config.toml
n_layer = 13
d_model = 128
n_experts = 64
experts_per_token = 2
d_expert = 64
d_shared_expert = 0
activation = "swiglu"
moe_layers = [0, 1, 2, 3, 4, 5, 6, 7, 8, 9, 10, 11, 12]
router_score = "sigmoid"
normalize_top_k = true
routed_scale = 1.41
balance_loss = 0.0136
balance_bias = false
router_bias = true
n_groups = 4
groups_per_token = 1
init_std_router = 0.00614
lr_router = 0.000808
vocab_size = 8192
norm = "rmsnorm"
norm_eps = 1e-06
tie_embeddings = false
optimizer = "adamw"
lr = 0.0024
beta1 = 0.95
beta2 = 0.98
grad_clip = 2.0
batch_tokens = 65536
seq_len = 256
train_tokens = 358200000
steps = 5466
dataset = "wikipedia_en"
Below are experts of layer 2 (counted from 0) of a mixture-of-experts language model. Rows are named router (the router's row for the expert), gate (a neuron's input weights, with its number), up (a neuron's input weights, with its number), down (a neuron's output weights, with its number) and show model dimensions 0-127. Each number is 128 + 32 x the weight over its row's rms, rounded and kept within 0 to 255. Numbers have three digits each.
After each expert's rows: a language model's description of what the expert responds to. This comes from a sample of Wikipedia text that the model never trained on.

# expert 61
router:198073100166133106188106122096106135138185072114152154085110128141133117070179118107153064089134116124163150159106140091179100153145161125119184146105103082120142119136126140152093115139085083186163041074121061169166142143179144131143087160141110116166108132136107160123079130057165141124118169098129143096168097160132151130132133122082086192070109126146116105171115103166095125119116
gate1:062124128154137125204131099120120151150163168230146140105126132141133100126086108093124127138183100139065131172061130150150127223077128132184125126088126161137093096187105143116124059130151127109126149128061157128127126135159131135120197082126154112128125127146081145100084141129146128136128139144130080143134130126149123111135045120084117228167129125147098130174184159150149148134135
up1:129141148121127169100138062147117151198180169118135141089059151106135131146103124119156108109128131108045133162125123075121145123020057115138077132133092043128106133124119181142132121134172164123102066125120148160128120130114138124150132074078080189134131132151119089123135128129110124101161114144118115111184137146128125102167131129120095137139105044096085130191137109108198171105177
down1:149112144110089167121139098125128187120069132131155143152179124126133166110110128077128238081114139135136153099124110116133088138184059133145089141130180181120122114071143083188122117133137128114131128147128125146097044126129151182049128109174155113163092150163163111130128182123134174127118189098129171113125152186170050111150122160145128137151107144122124111158159065142139078135077
gate2:146124147134146147126116120121126124129122116153128132157135149095126132026137118132126106148191173095165129055059126115170114157115115148107129125122169136123098182100136209175122076130132173110127137119140168119131134126131140131131103136115125094187063198126187150096076063127119139040157122134147130119080121125136168114135125071104076058123133111096118130132222178101125065136124
up2:114136128104132199116117178166185132139173133042121155101147110161130114218131109128105147117019086100121124125153077178103165130139107129132126160138107146175185136130113133129095120075111127136142143142105126091108009136129174125136103172103052139149135135087116122185099095190143127133138117149124121111139124169127170155104140132167123209128138142124146127162106182098124139131125
down2:189168128108133060061107128130119126094168152140165106192093138107117101126138082114123122091127105073131135043183136159184120092120137102120097178091108141135113090167170110134129134141136145084121121161179108066130121136128177148128145116175113124172130155122178139154123166123155255116130124091122122126123132137082119148053112128125096160133132133107132117231185125132152129126131
gate3:159192083127128029186154111132117121101110117120125142108137109049094172112163138131210055124172067128139130164127127127116148138090128123124041133113098167128125076110142150134095088162113011127133162102186123125101124080117126121106129138114111109130163124130122128123129107145158125128134120050118144149085101137125122135149138160165158171218129124143083134112065108124131134118126
up3:113136133061119094180179127125125128100130081127111137069127110070112143121131120176160079126142047116153091130129127134099150122100040089125072121064125160037130128090146185126070071231123080129130171140153109111116124116127130134156143089154123109189141170144112205125131118099136102132147131139085051140140141092136134158123136169119174156146133128107082126129130138131128122126167
down3:104139156107127128111091119120119120116094166118143128147136131075128041176138157119083130093136144092118133127169075113117107179100064195032118135154123111152131131169114130114137152083166151112107119150021137051080082107106052123126142153137111152152103125155103144090078114127107144142094074131136084133101127138189133144143130152154142131085178135086126167128134139095123148066058
gate4:130133139175110113112114107011138140128105225141123148092135125134117145058143069115038038128166123089124124143123128117102127160128132127151125131118170127109174237136126135099119118130140131171128133125116154123133146159140098119169130120101201095164113130141105103143090056055112045122157126096147132118131127122127113180054127128118139148122129133127083095128124148101129091122131
up4:111183151114171130130103125189132077135135097107130090129128117181107104145129173128169105078111000139120126101114095142064171107106108136156145154133129149081117123105128119234136196155143132129099157155130165126166062131158163145177220150171115101131188131081076126045140105175126154129130128127132126126128149144125131102180124087147128111132158130148123164134126129136131127093123
down4:116134057141127108125121129171124140083167138171104132149128177117158097111119216109134140134122214074096124161123127197127114125126123154109116131128123122121134157080131139202173134136082122129139093046137185138127132132133130115099078194124159138124196118057049149143088120145128169091118133135117096119107064149125052138076145130101200165108135100150126133126123154155165142081144
What it handles: Hyphens in list bullets and table separator rows, en dashes and parentheses in tables, plus syllables like be after opening quotes.

# expert 29
router:096124143132122134164109116111131154137196094159128127127086071103093156093116068073149135146162118180147230168113126158166110147149127113141134160151171114116131167136105119185103097113136098138153116087150109104094125116080214144155157131140130088154100145108088113067098107126116099096121134203102117054124112192142190155106189124099137152108134125154125108200113077104119118174080
gate3:125250132068133130124186125128108129109133117129137147108119128114132131149140118128126213103103142142121116078113147108156111140091128125127132049121132112079162131120127192135123110218198127101131129132176066121137135137071209121196129129097130105075105238111129132045164113114092145117133130133107122123100116139133096096124174119120122118101152177176121143126116117114097123124150
up3:113133125114170109137137135161070131066128175129107131122170127162097130181131158127138127131159133130123096118124128130129127126126128118131148108127132128042128133120126140124092161078101215118123129076134135128138127117107128109127131128094194078092129123151114100130129127157104098128071057074133121133125128103131219056129046137124118120077134128133121140155181165117245027197128
down3:127121124156077077122124097085118164175135087125165128054138112123144121031091132131082122121112130017120106115142038089136161100208133111090128132085128129173083146150143128127140128125100138228137095149100082126131142167125133157084096140123084128190165125059104182163124115072137137129133106116124145116189131126142114130142141132129154138137111122120128129117140131126077193104145
gate4:092135215144153103070097108094099190126181157120177091146121137074037182167120101131135131130125126127107130129162105101151141113159127042125153123144156172102154116146089134127169148167120112122227134121079142136126143107110146158192158123128140110133108146132167118074125119107156144128086127119126135149168090207119119101130149138128074157120041157139126143117059106090115125177147
up4:099163124129126128124139074129125128127133129167162107134089151094074131121125122120079141146170138128121129131120127125134091161128128102128077090170098118117128125136052141144147021141120142048121125189132084097114120174131155089184126146031153129116078117115126125132014127121159169099126120138057108138096221129150134162116149167113152146113128166135111128165129120126128120053179
down4:117079140147155126122142129139055095158132173126116064149100159130141141164095172119129138207158122058089098139119142118105158124134174098098136166125125131129084157114145112077130116093174127139075097110135145159121192240206156137127128106134131150126130097106135154120163127105155136089112081143099155127115177062100127119097119109128194068137101147123110154146137134130117149088235
gate5:126127171126138152141134157162127060136158168103155119102123129146119123130171126126202121158148132129159133137142101130140160102108128116121107125085084125155182066054097165106174115132131091152204127200126147133137120050134168130127116131131134136175121119134111152133140096012155090149155131125174138074068133181107124182151113102181115152181145128156133094098036125187116110133127
up5:151134152126153156162139131145129109164127174104130119090100111123122130134194122145198077170137159161130132126162120138106149170095126119220141100116156103181156136119058128116134071052057128129187117178194110108147156112123217144172135114130205112144163119133118118129140090145109056116135158135139077117106129146133152142084127104135131171190173144175139133127046123135142103140121
down5:157130144161138122096127144143134142090130135158191090183136126144127056133116138070130094136097142064148180133134074120152149139128193160037045136119124144175106144110152143105115142114114166120138097197101159122158162165186134139104127159125124120200119128130122123144169126117090134184104146109091139161120139124141147174120084131184166131097115127138107073098141255130109124124166
gate6:121126109156108106056092114043045093104132169015093149121126145057129129074142164060148131111205141122124175122128126115130114129208167113119137135124160091109129102151095161109156113105112127129134149064141130125149127131110120170074115129137135132128137149104143147124088117064157129129115125063127121150136120097127124172141124174144153112097208110150159127137177119100058123131083
up6:127145144143221030125128124113125159137129093133059107130135126134159071116131115117181125138188167075158157128146124126093127061130147109057113160101127167096141134113159130126117127128185153157133156143146188152143127112217129151129078048105081053129128157131142148157137114113148176111133129118127216157136122130156129139121139131180161074181162107153143120117117068132137154146117
down6:124164118112151124097129122121159106132113108156109141132116109129127130105072093113145104152117128221210118126165174130134093148124074137153128126118124114101056034132125069131108135136140118021123128134141120136121123124131128134228129126164194118118169124164129180144168163147143154123151132138182057130149071077149092128146126157128115166135087222137141131110131108172155112154101
What it handles: Closing parentheses after years or ages in lists and biographies, plus word-ending pieces like -me in maritime, -oph, -ern.

# expert 35
router:141109122146120129172134111113128190093166051127127081138094144140122118142120114077172096117090166123117230193100109127098083123152128094143135137103065087173122111169111123140126096090141140134097119093096076145064115110120196098108088135113119109123063080047089142158158103124159126113158136119059121075121137170155152142149192163101122114107145116140102107168106080098128186104116
gate0:093165142099139134120121153144130136118157136122094129090089154135124116140100154084120112113111124082103138206095152129121132184113089141091128132069156120129125110151151213183153124180111133135231181131128095136136116130183085153140149094082138158127109116118116091112128110126157154173131110225126022079181124131159137104134113154150122220124127141119113067126163126083140145112168
up0:147128129155159170171162152086130134140144162103156146178154121124145164147130120143125179194151120128130186138139196142129098134131097114131098129095111134143131099106130121136131097130144142144111047114105124137086167113166133206132209182065133128102149133139129128213118123091127125125119121121161209189079158210160121130124141128137129090174065159174081160104164073117181113078128
down0:137161170094131137126167134173137114153073064130109115145109091075159090111144088127090111105125128191165120139126121117165119154131124114106120149198132144106082166151076216100112102156109112109139114118176152090074166188120120139078098164127147122138106125128156124112096119130137139124126111173065107107157178108128077100107100079130133108127000153090127115130184145041114130126116
gate1:137068121135124107134154122124122218133151132136128168126116112126189122114087183158116121130104105037139223121069164122230122131133085130136109139135044136128136137132128134096177085069088154138124079095087132136095104129154157131123082143128135127129074128127090166160124138125123115124159137112142111164117168134168113147118129130034099107133087139093118156138180116040122137100143
up1:120107107086110216139136134115106147125210163167127140158009132187148112099166133111120119124122095039164167114195130123140133203047096123067141131111105121123121149145073168097082075132115123132169130128133130115161133124145099199130123131078125117148132158114116126169123168133164130124126123146138051113124109074128149110138124104144177098137091138082097117104114117124151164110144
down1:094127135110173083076141187087115133128103128165148128127143118134172097148189085127122130110195184192126178215084168129128126059123140132170091127122111115154144165133153134077138109148157133148124101124110133082094129124130119165061104071153140116116150129062141076127150098142151127100130125153102187143123140127138000058123128156116128125146120120183123127134134111119126191127169
gate2:121115122134156122118204126200135142125140190166047148126091142136120178118168092151131135073077139143124126066071085113128120122037146124104151103109086167143075149128108157128131137125169133123133178097080088128146111122183153135071123152131160077101117144123131122120112083197145102141135188250093103125211098132124120162118138131080120135128132092128127130132128131142124131118110
up2:147145129119103221171136097133166138125124083130135092128129123080106143113138139165138129120150094130186130134132136130089063061145104091175066167122203142123130161132118106126117131127171160114128127127128255163128130137095172121130154123141120122149110219100152109179159130128188144128166158128160108113187124117131115110094124159127050104129118091156138132113112144078128118064116
down2:092109127124113090083135152156098137128149125135138136112130123184183102164177108138081109122078127137125137130114133122118137131201174165140173120146108076160109100098173167115164115117114097162123159127228093127193127119130168135125119148099067130124137134104125038149104096141087127138150121124077084121138174132089118107195109089130141148117101123157124043111025185133186163147133
gate3:125115214129125128182068141096093174118140101167121130146080174124117116118089149106125123076112115081096149131085136128139126126123114122165140089119099198128072132138158055134143167131128129136110051111157148182161078135167124136123100131127129108127019160080128129125128159133136170134108130180120129097128128195135133129137188129122171127077102138055125125115172113055066132071129
up3:126158171094127130212128059133126115126149193168129159178126194126136139172118128064135134129129110153103151129111128106126155090144027124132108125123101129124126141136120128148105132163111131132169114057130160143153080170122082127135147125188127089121126150096067138126129125128117236127119105139106119133122140180109158154161197133141176089089139194052107172134123106128128128093055
down3:125087132133180129127121130129148101115127156136096141125155110126132137243135121120116102190146143179139098115114094040150137104147128157121116122127120150113148098175036116129084112117142156083105151167075131128127137111091134043151199089110165167209148109123151148154153151091129132087147183139212134121098085151142128125036099116163104134129134146165165130083132148124134136158121
What it handles: Middle or final pieces of foreign names and places (Terce-ira, Ru-zi-ci, Lo-ire), table pipes, and nouns like crime, prison, studio.

# expert 54
router:197128110143084190151104133128163155132142103193156106105102072125080184074106164069113143122128134158152174141072123094143096132139149127117179132149104118094108123145114123196128168132129086114156093122151053092125099174144147163131053139127101130148099142095176089108105084089162170088144170115087091093075075176108164144116155137110053129126114132102097071167130143142132154159117
gate1:134040131173127132133115124094139130123079158128125128141107131126133123106124105103125152099127133093128144124131142048138130129116174127044151124047099123155245124155112113133180130148086067199125089083136135192153105128156127112124122131141128124107090109107102162128159163136156042168129185127116186139143169032102126161131146107140114133129127124118125111080129075149093137113077
up1:026129126131138123144127129107094153139126081106133141095136127084146139166145099153176118142132127142147132188127127150133043124135131106115158148156198082125089137034194121125107128119134127116147123111193144111130225120136143183143125130223066133140129134095132114127105140069056157152104126129178139130125141170122105075167114065090127086105138121169127189103117141131125144122124
down1:070129137105139129143048128106183141171118135081148126146162124120119124106158131125201114146146142079115136128137143103128112125127128127120110066077120081134131104141116145184134128255136126126138142114096135123123178162099136159117153124223073107126116125154116123131126144145197127092141132172174128126026134126113112124153150118177129145170142147099128172112159098189102166096175
gate2:162126138129136090122137000052133132135129132128125205071158118127128124118115124126122108172123088151113127128123115135125122126027137165127109125124135044128121122119133193153116128139129225128132118134117130116122093130158129128124137115108132122126182130124175126095106105102130119127122089035128065125187170112141084128129129167128093122105106113126111132101130154129152185097201
up2:141048126227163132087128130128138089135130131158112133124137144159135123160128119148113140167144105129122125205174132128122138189123125104184128160125141127117106132138177057084154102129060075148126048084063101129160148090103163127128089132143122125153085129138114161138081174143119134115117111150068132128154129141114126128121118165067145241156128161198169131135142129137078137128070
down2:204105125116130123127127047091183169168110137126130127118142105123063128117076127112162134194112059133114105126120174113210161109028119180116176078111120124107131178129135159202183138175123106104130100127145139088176129127138070093125153150165128112114136130132139137124106124119121162158119093075110099114184162117119093113116067109125126110134055119121109127130135146080159194145141
gate3:138135134148122131151153134142088175121176150156132128106125124119163158128135125129117129128054130201117107125104104159182041128123121137112208118115146099080113150110129132158126133126129180115150030186128124084091084141046110174139122136136140134118090128120115097144101091144081179138127167144166073146102132131109149153092130100143075128142151085079124036197125141049130114088126
up3:130148119167119135131173164136124163124134107129129126130126094158149131135127135117136127126101076129121111144109054178112051182185105137127159123075096143125084123135126082130156129042127104117129128131084121108149082131068128127198143134062159129127129097093127124132124109127153159132126122141132088078129121214149244131129130203144111127150138179124106021152167173116136127072125
down3:129134175124119180046155093216151089127133169124029126163134118090121118156139099201126129132126129112134129133156096135106238091119137083120088169138154133137113152123126094123100123156119163204149096133112142132063149103121163189111140112174103173102139133104097132141134133166114130064155092120083170147164157090104056079112126091119158133109124103130122130160072123147136124138112
gate4:098120183185182135150075111155166129128129129043143134062086119118106113071178128129138050076142172068118136104117131147144119118151128133134138067093076123141099138161089097135162045120106130196131089194130124143125125142131103123167128122073164128112156137127137144124125055128127115119112144158021136127134132148126083202105119175108175177096132154131154124113129131124126097116125
up4:115138132135135116127124141135117133135105108072128175134070128212099154092199128132127129050124159067129105173137117129116152133122128131130129036130113164170117119146125077154126075186152117156102127132153119099137122128154094106136121242142130155122133150089129158147149117140157089255101147125101219126139072128164103149121112128135126074096126125130126130104118130188146130105140
down4:120088132056155127114179148138127154125131143073077152152117103128129087092130124123134161138229155175130115150133077103139178132106060190146144166199141144151084071130100144124092184137154153096095188121064201128126160140102181131179111125172104102113136153126177164121139063158144146131130091128141167098123122146175130124144132102150141113109109167094137143122098125134073049135117
What it handles: The suffix s forming plurals, possessives and third-person verbs, such as track-s, represent-s, Gate-s, Correggio's; also those, land, %.

# expert 62
router:167133150170098125214121142100147193113152057142119105081110131143089146136086137095144083094125151131139187190130127093127099135150184093078171177123128087161104067135160162103161087169129118130139097077134083110075117160118179170148117147132128132155105166142144153156134111101163097122157158135063084052137096163150151153134149055077091144114097112123168128147061110133129126144124
gate1:107126120164127149085137114105130127140184143132095120137123110136106127103089104124062122122090133041118115088117087163131124123122097137093088094084075127114066125100142152133146151056124175138118146140095126139154054162117124147129117145101134127162104122104207150143124130130146127128129120205156126022166140157139149136139189153138077112041128123154126106094131113129115169098245
up1:072138159125060154123132112125101090125128131101166131127076156144137123098158134126145068121097170102095172103127132131030116127055131099125128152143131103135118105144144130125086073129147187130127164158128088125173141131094140140182156093000169140171144129111170121118126194111151141102148130159129139127139139130133128082107030127075127151135124152208149126171143070134140119137167
down1:104164110106171181121159129139119128126083140126130143100123148105118131089119155144131131132152139149169154116066096137149099128130079090128123168114113140031107104129090080125054149116140151117115167124135109125143112110101120146151109121125139108044127149040159097070115204124178115109125092134134148004136145147157197098110139127089147155131148153122150156160133135030173161106129
gate2:130127139133201177115100128065182152044159151123029131129098134125109111140130104136091160129125167157106144130155170127129130192116106167145116126160149119117065137133154136136154127137126119129135114154135129137119128194122125122107129167109049131126126142209083125135130101132123157130098122135140234138079156089141125061115133102207161089101124094098148129037091098142168135130127
up2:056156133137042132143070131195047052152125090126113161126132131133144157095153138132131120137119141127138100108150113156064128102118146039054132099120130128154141135083082139124112140113132165116127201104128098132150136075126154198221121132199131116128138136131155108136145108136178061130148173117112085099188105148128127134129136138140119143151125140176145149128127195105086130156130
down2:166072115125049154169123113075117095125161146128129102090145161107137100139159130148098163128071040131132138202134104121073073132145096090068129138099134110182143127140157113124130092085106091084120111098146102159173102108170149118145155127107161105103128132091112138142140126118128099156131191204103071169124055141109136150119145024183088140133128177135129097128134119076129098135127
gate3:146134115122202145149126127132119155112189125116158126121136081128071116109043137174148150131184079112068077104081102147166138123135108161103148082124132142114127126126183255127123130213142122128124038129140112189158120169167145188142137118134160103116126119137142076160126085175117165097073135136113119142090185132131127120128130085139136136143125128128116129144183137137128109069126
up3:147116127149096102087105091146090105131131129127080125129127120024158125134175125102121182140100182161175127187098145070181123158117122117136126126177101127124135115159119126160215166116128166129128148132110133127122106158118150127119125096077082194122135127100113139099124117078150132112255128131145122151122127199127127111132129172153040129086137153115091122124189088139183150141109
down3:138125126114131106132127117145079192115139093098081122140129110131148158110081153148148104130111107155129093177174197088134156153108073117080098123113110201117153125127113152130167128099107121191219156111145094090121108118234159125131140111152170052120137126090129123128126129132153151128168156113142112088090093132130132104127189146118131106131175111155117012111192079105155083150138
gate4:197126167132140146128101126129149134196141186128095129144113107125086074130115124129092128153112239092173135127128089173113190189206110147116128069120130156106120155121130180132124130144099202153127119150136123234107122166146107139094118159151127109132124127115085131138123137154081138130143031110139131103203133144129127115069178082140176115131187126101137125138128138147124141109143
up4:220134134133248176173128144147155096116135157140132096128096115142128132123128144128136125130185178122128136150128159130126166131146130142146149141130127104129109119151133183160093091131106144129094117145190134199104156124115052148130093137050143126138137149157129125134128207118120128092131165075085125128172050002155114093124153134122130132099132177055127128115104141127130157136131
down4:115122085128212128126110122119127147128129122141134146146177078125093137096132087215101150121133129193079150127111148127200159143107113125135117149106123127112176146103100121144177172075136126164128145120130137098135132136117165128136147128166168174101074126088129168172134124128111155132120119098127130089121120024128172056099141221144174132197139127095127048156130163077162126064150
What it handles: Pipe separators ending table cells, especially after counts or percentages, as in "3 episodes |", "28.19% |".

# expert 44
router:174096148136146196162104133116115157123182092169132119104118151108111162132132125094168070142136160113141155183099127073167077072136119123173110161144097051163149099176132104111152078173066143171141102109117093138097104161129165165159109131110095115143109145120156145148117090096190083116123159046114116117127126114145157158117168158054102114109043111142087093172128147155146194127131
gate0:192116134126117138149172126129111095187128142126089131139078113128146157037158108147101123135131126124160119128127167130129128116135126150148127247035200158120157106126115112098141122165106215134131065136128133218120153141128094124129046085122158140127147130128133160125116119144127127086123151121166156126208099127124117138142113128173183187083151131147128130186086112157129170129125
up0:179143123158144126131099168188061131144155131111109138060126053085098139122138163130128119188111075132130166145101180125107120095112154125117125127127111054136149111132122130069132131115033233147146134070130098142191158122113090128101098108139092097067133064093123120168146187134165131116117181085171132139138120131146110110147108127176120133122127098156128143172071164131108150177120
down0:129128130127108140137104128107152130124102133168128113040144110076047247215121150059136183115072133216119098113127118128103100095162133126134143098131134171155114133098138135137127130153124125095115191156037129128109118070095148082141130149121149158136167131141123098105116144168126156170120166212143128121148136080133148146112082184129086129171147119110146146151131117148104116113141
gate1:161116182167040163152129111156110127119173124200099115076154130128156186184129129146136121126115137164255076155125143142126138152131111131156119187130126150071130165134135152110138162121098142173128094140112089120091147140162116159157136123174198110128103158184128128090131135122150093111128140121170126130080150142123136132105152136125133121109121124134176071084156129203096110120157
up1:128131100099130118134168122076072097192123145087105159128118065130138157135113126143174190053128121221117127199110215076134188120110114130157136129129145112133156124122126133105076136162135121116078114156126114087158128136127187105134131093166130093122074146138142086122144128128220127204145146133130129136113141139121132148129091186054167111153129089080171136194109124111145103140118
down1:167080082131134131145177137059157100137152155120085219026144125129107124112092126137141141080147176160151124136102087064120133134140129136130149133126118124173129140134166150199150067099141083184070121162105129150139186124147129080104088126108120142128127156140129113098101107140126113140093126188106122128082105086159126177114133142145106102127148135137144117118138152034179228158146
gate2:151152174131105121126110203169123089103146129151127132149032107172032132121062128131111129114133169083183139119126093127119144127111057130135099107147126132095070161145104148122147131134071131121126130126120076136128102156126162134081026155079114131117134128116153235094119124135152070113129104166140038106092129127141110118146129129098191123129122131096147138097127129094123103075134
up2:101131108126132116035085135120150102116136166149128051163149113130105148136181124155130247168066183172187131156091122112186121126135127074126122062137091208135161128192128135114171155118058120155136129100109109141114144128105128121119123141135130132115154098147153159144132089117165078135177127157098120142040127128153140135123167121066127119122130082103146126122104099127104150128066
down2:069142125124122079123160181125130191100180121114129132171112105078124144161147141094128148126134170166148131108111096127141191128131187116075172151060075124109117122128161135121103144185126147181109166142121064104130106136141129141172087122169100116160109161161078190105104138112162154051229099133113065141140083063102094135133151159126128123134116126101150109174110128179068160139129
gate3:129130149175172108098088098109124163125152112171142124136086125046073149086142126134129157059131100101117135130181098101141078149128143131126135094120092097151129115161168137140255185156123142141152060107133142138117133144105080154141046128121127103136150147134123089119115115201129184212180168127122124139148127133146112150131132125049115138093181123120136117117124124127081124062110
up3:174095102139156171038132121120133113093141145144128142132100159115119145093083126174140128102126137071162091086120121096106090124140110154112167079132161115146121091149126071164136087166125151124158118136039112134107094133084101181128156132093104137094137129141188129111104166178131123142100120108150118125133132075125126179181158197081173102122143092093187129045141117127017132161144
down3:123156135094124082125169092087075128114082110185115154099135133127141190145089113038133111122163067150156114156140138127116158145098152101118132138136119190162146123089124096126126113173123125128087148201052126081122108119150126145075139094121114103109163177163093186156127164123081153115059052120120073156117124105125174115115125144112096071170132188115141205103133120086104095126095
What it handles: Articles "a/an", pipes between numbers in sports tables, and pieces like lo, ra in undisclosed, Strauss, loyalty.

# expert 63
router:166098094161120145170127114116150150115110103171133079162057127084091142101157106065123115116143144162164206143110127085129140101185180141150145144116125132087133134144127160162138092115095135165104119097130141128060131137077155133190113183124130120203119164126124133131120094136169145096164152111094138140111055193040195177101182128090138142157100124100090070135082120141152143132093
gate0:119132130061021130110121109132154132124131141177112134154124148052188083163110092137137190103124129108124140129176157073159138153130146127156128136130112131127062126126139144093146099138132131132141140116121124091135137154173190220121076133125153082114174056107125102121107046089135105106129097091070157110111097130137164162090090117089122088095189137182136128121114051126104162138134
up0:151141133111228138129100135115163074198132123128148169073161075178138154125094134117124087207070144104126130126120129153102099046115131127141128208187124004100148102114131154119097144128129134129119098133132102131121114113131125131155113129081120151130123130100233133089128125082142094216160136137166069139133141104129105121144151136122134143103159127132125121136135188153122130120116
down0:134114229169103114108096130128132122120119148130075180137168117110098100155000133116131088163131123153135125128135162173166126209103125134103144129139118112117099122132131147130152083119092119110135169122178077172091151049161129104098110165125188119080144115123131130131129129091161140144131093152149054120126128127141145146129158150110115131086144120163113125119098109061176087084126
gate1:157137167088139096138130119114014154127129182170122186123123130156126073111132128104101115125113145106070171133091089119142129122087154150066073126145125124166117142150115124132158115129141137142157113132233134122127111170142106131242109196227128135128138096147101100165100132115125090188117139160056152115142088120128124128118155091121128147161077122095132085121131110117176125138109
up1:128149181137119122228082201147188175143128181184116103110134136166151066165062129125130120155119104134093125082132139138089136099127111119119175143124130133131092214131118130134089105129131171154102137161112084127133143116166164116116097132101111127225074153099116187124090166119089129148106087110124090117146127102112059128085149136119195067135136127096115126075123161152175125146143
down1:127107133108121131153129170176157217138125126157132153131132119103138070143131127176128113149151151092100156066112114153119161127131132134120131064111121123129081157132127135128079071162146065189147106187123150104121099022120092095156100110083138116126133137137080132108144118156056143143131058119141101169112095083103138146173121166134114156092185133097187145120053116091190145123064
gate2:151170121146158094128121142102104124142127133122144023150110128129112138109166125127140162075214140098097071134111115120105142129115173196146145121078122125129122109131119138127252128108138053038122133104130148133150152138118122125107141148159146042082119124119119100116122140126150118130193118156134131175126111114095129095109115106166128204196130125132157179126183097116149128117057
up2:160159126076161119192052121129148131079127138141131150152058101155133137129208099145126119151091120176170132176058129183130134092135119130128155110135164132136113128070143140092055141135130172137119133125132124141166162222130128133161140128127116164145132147159133129080197103137132105201109132152147065100122132089135093130171138121112141148085154166135133133024117158128109050113131
down2:111109122150178122116106088183137158137127151144092129059158128055127136132147127149137121094121161127105152104126138111170157124133128154166122116144080150136184245156115138162218079186079149176062155098129139125121133122127127094142092107120102127152151136090120165151119118133128149107131096109158109151102068123241146201137130128146180133138135169122118149130125061120161148108071
gate3:080141139139107135130073224130081117108176136138027126132136148134155197070138131101088085128130173089147051069132121151126096145174127131127112134128128129166087116051141128122159115108078144121131200134129112126104076136099129154136201189143123127130138147109214131200103103159122083129128130165147130092127117105138142157103148093117115126165210123136164120111122128097131119128134
up3:128073095076124111164130129165116101114133126128167130140106121139161128131109114133124162131105063106168139132180167126112135154119150059091133129141142129153202205154136185077143137142124130158190147110207077166108138137133129157148128127147103116128097148123090129107171169159100118136127093158132145126120072118137082152200115155126131110123125150204122123137009173129129151029093
down3:110189113128166132172130150161134099143159126121089135104128134118069130089125146100111133128157153184120100111109143123145160130122148127130060129136140091126117104115135132139185117117101079165186127114157166102128073126103137094112186211133123145078125136117116139136140095093099135147167183158147104127111121159136092160191220069061225127162191117178133091158109096162116119125049
What it handles: Place and country names and final pieces of proper names, such as Florida, Japan, Parton, Kinarot; also prepositions like for, with, by.

# expert 9
router:154096112131120169199106146168188112146175090196087137078084122095103123141134154053148086160163152133173230162108130089096151136154139122125145148174111103133166115132135123110084103143077134170135122123159150121111144097134197131117127141101080101193126144117147172112153097084125096152150155102133125135122067147161130144085221181055139105148141098125126096159102131118131123171124
gate1:103153132101142150172136165122119080146150127134094132123130039105047127101127050122152153088103112174028134170131159112131174128129181108131124149132130129120128071146111116094215155129147114157140125111217161120180116116123081112135089201198130115123144131127108131121108072136175128139191204129127124126129081130106126143096135084133128138154106128089084131154123151114111132128069
up1:179169145135163127124130090122110134162133163175193136126126072162147119131074126083125103138140102153061157214114105102087134114124117197127109134112149110107134183057127131130127127118183190128137123175148064069153103119136122096088126124125147126084129096112006150128148114128103132156152133136138126118117165137128087158065079108173126151221132109113095099103117117113144141090099
down1:129150151167070134124045071109127127139206151131169109099171121155126090058119124161169141082133148059124075114142120126125173105157118133121097135105135179198083134129103191127105118108131123145131137140124064048144113141102191145121129135117098126166251119136151147094127062139133096175101122123127136164111130146063168138138128074129128118159112104112129084127104152138143114108128
gate2:125133158095130132126105112126126118152177149176139129139069203159113131129126124059091129157160114112127159179123064072103118086131103121128095126119117115129143109109127145055136131200129135130128166089129198186103131077179145117127148146130132181170095120148146154119195107119204157168118088163138174169126123099095087135176229115143174101125109136117116073213145127131119119136125
up2:133101130066118151196119126147132128181165153076189130139079203138079104128121115107109135144123139146140170130110128071128155094128085118135083097126127121130163090124123154110105131148127133120119178126167129159127130095133133107130152143027132178130090126128128136083110112044136144216104129118114130134132126148153096135188234091095183072120060115109136040128128143120125140127126
down2:131190145134095163102147157096073133135114129082126124153125127133114122128091183136165137129120054111185100099124105130189120174181055131155075133161128141109076113139094048166153121131166111128127053091094061133099115146037072122134099078160181131112161153121126100148061189122133116121146073130130145142155080147113121136103126110130122129114145129128165198079132155155127150116111
gate3:131095151103092129216164131171220105189124114148113129103140131148146122140163077101160201035027125101124158180137149129139105124114148138118106108147120101117171145124170131113129154123124125177120128178125124145065153043171145078136127159136161086130118098127150144081106072156141130133070145110108113133107123174125152158141185141127135120131137129125144048180129136102102106123145
up3:102101155163102113166080105233148145163124149129131098060143128084081123143120124115168066069111112145130142128133153123116123088125144127137153121132192231100165148155100150093139130149123147172173160147124147112158127118203201113125174091159101125089134093148190188085129087128177190135134148122134116132129126160120126117129129184118131147134129100118158061143128133101103205148114
down3:171134083117130117114129134123117080056121172151124157167119054193131216053113138117113146128139133130152179090110156177166157154142146132109117096129151108106077148083156127123135116168166087106022123138132090112108127131100133156212134141091129156140132133122148160202112138125077135134128103131117109124129114080136112147163090111126121146125114111027128167120131187126131057143151
gate4:068164135102109139129137130185153136160141115147121071174149099088079130129111137140105109129126125172088124143101134133124174160161123133108123141127181114166141137131120109117126134135134153160152146088131147106136156154137180128131218132125125094227106204124137126070157139187142108103155171142211125086138119141123124126167232111101126129128025121118071085114094050130135112133126
up4:122141145174127118099148093126088090104103120152133136111134177129123114140108132131123126069130157145094163176057083178126123125178130110178087128136094090063115082059134166135121200128146147119128152086125089131102143123084193229112149072126125178109129098110136028113131126130129126127108138158153128104128153121051166121146086135128137122135153159163181148151111125109060124125053
down4:104133089101002065171155172123145107106093040159104137152154131124065090109065135121099178045107112129179112144133155113127147117126128178094129122136125088126115117134126138168113094119188114137122113128127104136094125050140113140145144116125113135132142133193109128096156126160140130119088130031139118139064115186164119138144128077132098098126141100195131119129127145114085159095146
What it handles: Middle or final pieces of foreign place and person names in tables and lists, such as Girona, Berhane, Albers; also Succeeded, the.